{"n_layer": 15, "d_model": 256, "n_experts": 10, "experts_per_token": 1, "d_expert": 352, "d_shared_expert": 0, "activation": "swiglu", "moe_layers": [0, 1, 2, 3, 4, 5, 6, 7, 8, 9, 10, 11, 12, 13, 14], "router_score": "sigmoid", "normalize_top_k": false, "routed_scale": 2.0, "balance_loss": 0.000913, "balance_bias": true, "router_noise": 0.05, "scale_expert_input": true, "init_std_router": 0.0282, "lr_router": 0.00194, "n_head": 2, "n_kv_head": 1, "head_dim": 128, "vocab_size": 8192, "norm": "rmsnorm", "norm_place": "pre", "norm_eps": 1e-05, "positions": "rope", "rope_base": 10000.0, "rope_fraction": 0.75, "qk_norm": true, "attn_scale": 0.0884, "tie_embeddings": false, "parallel_block": false, "init": "normal", "init_std_qkv": 0.0334, "init_std_o": 0.0061, "init_std_up": 0.0334, "init_std_down": 0.00368, "optimizer": "muon", "lr": 0.00692, "beta1": 0.93, "weight_decay": 0.062, "lr_head": 0.00388, "warmup_steps": 50, "schedule": "cos", "final_lr_fraction": 0.1, "batch_tokens": [32768, 65536, 131072, 262144], "seq_len": 1024, "doc_mask": true, "train_tokens": 400300000, "steps": 3260, "dataset": "wikipedia_en"}
Below are experts of layer 3 (counted from 0) of a mixture-of-experts language model. Rows are named router (the router's row for the expert), gate (a neuron's input weights, with its number), up (a neuron's input weights, with its number) and show model dimensions 0-255. Each number is 500 + 25 x the weight over its row's rms, rounded and kept within 0 to 999. Numbers have three digits each.
Before each expert's rows: "comes after" lists some tokens at least twice as common just before its tokens as in all text. This comes from a sample of Wikipedia text that the model never trained on. Tokens count by the router's weight.

# expert 3
comes after: " in", ".", " In", " of", " to", ")"
router:499527498515527482517513528490556506509491481488466490492500495512512517504453507476491480522482494491513543484505483519520495491496531474501501507505479502485508473474522551516536529523501515486487500509458554494458494480454499515440498528515513510479490526521493519546475503550475527554578467502500486464510445471491468503528474483484478510497489493449496512479457524493526502475484510522540519493444456482453476472514488528500488495488452491499457549527535512500504524495456501521534514470511519515480519509487535479503502529508468476491484469526485558471508530499512514473457540525482502477487529487515532498533484478476514484478528509486455518504489509529463509501483451499499515582502480497485514520514510481518471488523476547498495496471541485480464493506563520
gate1:481514523485466455506499522518481481515549539473474514542488481490523464528516505484506474475519505456533513502495470502514495452510550502542512487470480503524519512488538476475498534515505495551488515488496512546469512482501527558513498497487495515497500491480484522424517492510494516524487486510520492486449483504496504464503474538508512473487503477504526489491494477482464506522480516480519492477514511517516500518525505507537511485468529519501557490492514522480539462552498511510490477456492504468516490513505502500512490488519483511483487522489447530496559502499512514489498485512510545549506439496525486551505513511482468528507502516525465470500514439427508495429452547490515471500480524499474501516512479458520473515515492430553503515516516504456465458530477501
up1:526476482464511475537514472453518531477490486494511476516509491525497489481499492502560519522465491481532514548495519526519536506472456535446544531491473568502521487491526520527440510494530452471476463488494487502539490498503455496501524460501478497516493512450556517532466486481486493481475515477534495486500486521469502503532536484495500537509500550520543524492501498473521472469477470522471500493501502482504474511487526471454524508475528527515481490503484506517483533490472516484500491539530498514464442500477504505488542490475533517512440488516512502491456525501508475488484500507519461472524546534497496470448469506506516507490499493453525504497543555509476488544506443493511516497502472502549517493516486513553516483510526500483523466516500508510510468504498451
gate2:515489485480495544513489504496466507498472524561526512561488497519519514448517521490465521470488505504484482519518469457476473529497524478468504519504459534500499487509533456484493493495510523502519479536509509479464467528490487500487544521499508510475485496515486513516506525472498495490515498503489465497454484520511472472505489492478517446506487466478474498484498554485529500495459512504488521504498519515522519547473496459524494459529517497518479529519539499521489506523486525553519410528492514493491467491522479535531459512530482501497516510494483452468525522476484511463502536503468535479500468517511465519477534515476535512517503449490517476478525506494520494522502483504574533457473460465497514451501519542512480534463501529497501525449479477467441544492474497
up2:469514490489479455491477452522507478488489498489474543477493494555496492505495501494513497546493539497501502523462478458517539498483462489481486525518475504523500506521465508486499516544450506524472475529509474510524540481499467471527494474465532504473491469488504475442481545474490470508497490509486495508500504512527494518485515521497507476511488512477517464491468451521547494488515515515493533514507504519465514526521514499546476491474490444524485502475493448488471487501481514458502497475505517517503497512513481468463525442531506442483535453466522523498526479545491524472535488468469510489516461488502493466507547498542521494476488541501477480491486457553520495519483484504555469461519537500513451518498495465540499467503509522510468529466487501521503509551531429
gate3:500508541495518524482497517513470499526514468510539520509491474497435479502500530535505459500475481501546534525506549482518522477490491516459482484505515552492538532492492446467497449489495510521493509485448484508467514498464548527484497470506472473527481485491493527555483438490487538521515505514468509507558530487494464489486502495501494515524525465524512556468528527507484470498504459472537521508500466503501491499527499465484456494508467531497525482533544526487507511485544475473477497471507471493472560477481499511516458495506486504530499494519496468496513466532509527502486504514504516481472502501508542490520499489517482506517521539492548495491502514475524490512472513494467458527516484496477495518520534493435516507489462485425510531495561507488477514480487561
up3:526502484536475482482481528502483536493500534509501492481522489493487495481538498489495432550518472529474501466496510496505490529470538496489556544506521493497515458494493500505528512477486514521495518454490488480514502515530510470490474472472454494553461491495459560497500490496530530495498504508500508498545490474503502533512497523522532549529497511505520538449530500502489519522502499482493452518510474519524459526494510485500485488533458518497526494465512498496489509480484513521472548494483463555505506473503549516520477493492465485525473472498526519507477530498543499455532509542489502488469515504542499521506530493468485516510541549545565483517533497458474489500510530439444491506547472494527483512493522487456493498512497509455467494508518489473534530449488549
gate4:476505467492551509467493508499495471515524519537517457517535463555543477515554482522521514474491497512528482527484491513467519497477517531481547529481485524480469521527545472483482471540441510476502510499490484498507493507511506470531518461487492559503489482524521481549475456498498540511533470524481489512522519500532531500514516456494520525494514484460545520482465495486526511515500515449519530468513507447458491490496487536500501482490512520504533516492495483538571481473494522536447495587503514474452522469510499503510536465511457484528476507525501498466520472448470525506506534478498492487509524514489504486516448487524506500496494505492508533506451470479465481494472478517502470514512496507512498486485471481537489516495467489495523528500532530474515507496481528
up4:487503498556495523480543476519494472504465531516509445479498435515487497477518493521488492525518540531491480500491511489482519504513505502492470491475485516507458550541514514499503456532490483498508483516528468505505525493491563493532509502547500542475462480483492485543525502518533536471509511489488573465478516462517484523455520478485503530498512500499566453528470497474508485503520473474497522500537479517490530497512544506487517505475509548468500512496507518495528505494466537491483497558486496488488513460492491501477544503506481525491444462508477523482530512492524485487528538473481493512479481492536550481484501505470556499492494532489512523441476515504462530503485524511491467489514532478525529487514497519558501482548500543484522438478517495475495523541506495
gate5:513504500517491473504519505488496527448499430558537462460483525528478503524460495508502533491478498506482524482501499511482534488505511530489540515518476517485481545433491497465539510488495530488496511515528487472474527458474514492478504515513514472518515500549469519499508475502502506489507476474506476504472484471496480513503555461477485502477495503543513510554515520508518500524525508530531482506508512463515501542457466492505510516496462525507539487531528516497482481525484425447490467510542488536468547502482520475488477520523539514512516502505505467492499465548508519513470512461487509491512493489472504517499549507524554479546496500426472497470539494482529483515498519523467492529530478485531517501463497518550555522456509466501463513479504479486513529495484493
up5:545563482476517487483520495493489516492484537534507474562507460497528482489495483442476453541470544527519519516497512494533533525504499494512461523484460519561533479490500480504532469501499476508500463496512531498510519458539514499535519520460461489517518485508492500464493513485558478535433427512514480497541502475493466462472506494506500521486483515517488480486503479470500518490446514495515488488543446527490478469487491533490485496509497483474524468501509530491507475459545478553488481504470471521507512502478526537499496493519503513514504491506498514493495522487479490512524528481483524542486513516506478493535447500497521523479491516478539434503539507470540456477472493507479504479517512521521510512477469515509532530471510517483490496504529472459535556514487496
gate6:480497460508481463524498497540561548491530494509476479501477510444504485511458535496444485561485490544543524495503531525486453498519509478480499570500486494512480498505483530515522447482540469483472481522467528535474475550460520504484526510527537488463454490511514493530489438473486480483499532506506503504486492497500490509518514494517499481492499491496523509528507525522548496507528477514491464516483504459520515474518497497470485497507501505488495506497476465477478489514505446519507519472498483506500514485500522460542497476470452502524483495468509493488469463508513504499442536528501506521516489472519519563470497505513544503506507508488445514515494517508513530533488503504460517504478506475477483443459547492494473520498464473492518504502444490458464566509495509
up6:507469494477474503519470464537484494467433504507502457471504508478490501495478516487466481473496523515520517538493466509506497499470460508510516462534530510538466530482480527480539513483489517502495524519500532527467532465480519518469489507460503490502472536491534473473481516506486546531501530516502534518515473490445518501466482478515486467473500463530526527528503525505481504534483515503466487480539522456527517526487504483482455527505487477494496477499509480480477501479536506516474520480473499505493519516548507511470523485492489491518490482514514481527525527540539502535460479560456477477502471507486482562502502513465530491464482544529527508461505505483525462528488522475520474556499509494512480502545471485504467501547518493448546516489490457481454523507480574
gate7:474501499475520498510483516459506511491503518492466494481522502510473503463517472456491512513524455529462471495501493446474491475492484481514499499518484499502467481514463497522497522451456497472478505526493511511485493511497465473492467518521447436497452539477479513509516520469488510502524487481500496455483495485494489498525509530503503493509507473504530490473472482536462517487486486517473474498483527451486526532506493537473467507486520438513537493503447550455482509495447511490508480483450531506488484469477510439512464514533524527507487505507490544496517518570530490518540511505520496532459502479505515514477493480506566519507491497508482517552534492503535477518481524496543513514507486493530521490499519528553480452498470468538511486527523495469477461486578510
up7:513507456528505466482480516506558492476504526485498432440480469543506511517509515516515549485478468485489483561513518530502485530487469490487499493492472506465507510490515506525543480472466516503489481495502504486484540466546516479504486485518472482490504499484451525482528554504500532536534487533499519450521469520470467503496518468470515555525524462480514474468524471479510489488533479526515499500479531494464513501471504505464490473532521497487516538514472459496538481476485484457506487552480542544472462504514522482516449517517483511503517525498518480506470517494559480520511540495493488460495478526487504488489532469553468482525510483500501507479531518494468491488473461488543525489509500474514529516528492512516475532480495557529484494497486536450540497496498471
gate8:481470538507519448452484516498473523511458487486524475476495515481508531506511530491454470524558530532492541477525476498487468537473512512490510485525482539496513497486468497512455525532466536525464460493513529493503518467522491482481532473559493470499472508501470532511498463474473515521506516507505491513485478495451500520515513536466483504493470461491518458516486487501514522463501474505494491533485459511518472496469475504512477491487498501526463515480531484548480529467455519524477532484522467502541506500514531502492528560557499480467537498496501500498470554541537512516488525524462458457490502474426559468502504476505488527485475486511476507495483502528510491484498490522463534508518496521551515513521509542480501491467507489535506459473483490474513507486521523
up8:497480513477520483507510500491452548530519522493500533506490508501477500441481499510535550464531497476511460525489506484502517499504543533511528508507541478486444505521512487553515480507494505483525453503476512497481517527535447503505563502540497543509469527461458515498478502484488501489500496486492499513496524538464504487514491525501454521485499492489463529491489466466488513506478519507539507483507467500521502491501526463495492509522513561510518482486523576445525461484515478499524511456502477512508496528483526526466449496519504508493488549526476512494522497499551541509482500501484543504536529551513547486543509523461501483535486480547480448516497505521490482513549524493521539505497507462484501472502484476529477475496478517534559482497496531468459488508526503
gate9:488474442481494514468513520483518499488532502516472527519506508486494499501532530477497538491507494482478459505481523510537514454481455501457510489529523497493486494509485539477487511508458513479504478496476491505545518521482506478531484483480476465522525470506454438475445512544516495494551486475509535476487501516477485467491473517488517535546517483470460448518502498482471537526484505527501505506473510523526511461496489459448525423493514483513529520495499478515488508514516509522527532546541480501480516494512545480504537479499463517530473546444487495525491453553488516508544505479483469476466517474508529514522479541450487497474490504499493511503514505529492476518515461501477506522508513502505494530512508413520525505490532526484502469489467465464493476526519512
up9:435524471498504464452513524520464517497522517533478481468475523504554490517468515544451511466523538519522461484514501473496485543517483522456513517519482471504498493493511517526497473503524498484475511548480503503558455510533500463551531498553492494520545511466499518498509492503431550475520444512525482485490496518486518518475511436512493494502512469448509497491514540574511524520489474525496478497517490449498468512500530498509470457487473478508494463501501519479487495524479511501527479475461493485523505476512488494499469473471527532490517517528498491526516530503533540503514551526499473535476460513498497520531486523479485492535507504519514517486483533526472483536495527482519501519462477470465482475486510518493461494524493520552521503507473492487499487461508491
gate10:493464489520488498473489490492469460509508525514468553471517512508527510463489458535501507474511447526488453478511487498482488527503531528498566488489534513522514512489486503523498443469520526490498486512515475476504516514502476447500504472543538478493460490466505504476462497486495525521454507473482514500500475483531522546510503504472518548498521517496537453521529461468515510543497521512510483486482470481471504496501509516515531512492497517468482517540491480532476539504471496531437535466553476506459483494535482529464465489532521554546517487515488487516521505492506536545547471500517470530495494493491507518538553503473499525487477472510494511515486515509485507524496524531511537483461490529553497498509527495516492471541507559527532501549514483467496496498525461
up10:506464497496495502492485509516457478494475523513487561470494541496523510472501482553515518474531470523510473495503462479488472507517523520482543490501529514514521512499487514548501476445500537500493497529500504471486526533465483448521493451526511494502473507465476508462470507496494489547439484504492514482541482469487510551493504524484510533496513515493511492516519475475533515537495508490505503475492504460441517474504511515551535536476498521487481542556475453490469558521466484530456538505503496499476475483547479524478426491542514516539494490528497518515460481526497522546533454485515448526483508507469485539510549516463494509484486483496500500539463504526492511510516501517507540490486475499511501503518534524507520476504492515487507505559467471487490496484515477
gate11:478504535460482530515523454523480487493489499482514562524486514495500491521564564509482454496525534479511548510494453541571552511525495483525526513493519484487504475516537503536531521510481536498491448469518498451470500484486524450490495505452505514515524517513492485501490509538472494474526502512498479486531506457496460502510524487513487519519524530461509493492495492461502497467453530484493504514466516520533522458516537519503518524529457514493498523487490500491516504490506488545483514491493491518483455507496518518479476499463524522427486474492507458494507508504457501507507504503502525478471469533491478529521549560452542492523520450551503495496504504505497484495471426488505525487505530507500466468492519493473476526508495502529510480483500524492528489478498536
up11:483515505455496515481466495479464482485521502468497531522474494516491449489542539463520471465518548540479487487487459537455523524519512505519514521475524520490528469506524529483498551498503482510475490487524434442483478491521492510530484511528488465504482481475503480485558466517546529480497492467507505510510519483525476508467512509521504476507489537502544467482465540511479499519488487475503529467466529489488478472475573500483524523502502475531470461484505524502487483505523504511468489481525506505479499474524505490497469490461518489469518480513465492474513488496527501487501494516513488478476428532516445510512500502485557502466500523450519508529528515480525490490497481516467544544502493455496482492518531522504423560508462520505499483485468503479528510501510530
gate12:483514533531483519517501461489505502507480503476533529557512495467492532482501466506495540483462518543500546471503512488510527537491505517531536480474518514512458453495536497516489492501509500484532489477524509537540546498496483482460483465566514496502504502501535493534544476462501537509506502474506531461513534502560491526518526527519502502488464514464472487476551482497537504512520475505512435486529506519503536516459489510481488484505501470470485544503504495479452449467495509500498471477494475520478461548522505516504529490449507528511478542525494498512536484484491544534502483509492516515475475483441503527488483540485508533507530524500507501511397518486502535525510489510501493511530474507476463478491524509488502510534490512509486476518538525525487510510543508
up12:479515488466469494500487530523484503499517506518529483462490500542515509494490497483525491559521548507505487549522503490517503481525498490506466495487556497512495530503426507470509463512464480487472518520471465484472447505477493499487528548538476509442505480507448505527504471483523521497509521524474472526481510493489553476499485447489488517508528484508530523473496522530496498531493521486499497485443498468521500509495497540459509505466503520489535474493530529459499536523507457486460507504471492511513493491489479473502497498503534489458471465477523472485491507539484498553433534513513496517531533492499467478486507499534516453510465508524449552518502482488501527520525477428491475447475484480510509539508488508494511519511526500475504493495461549481498523546464504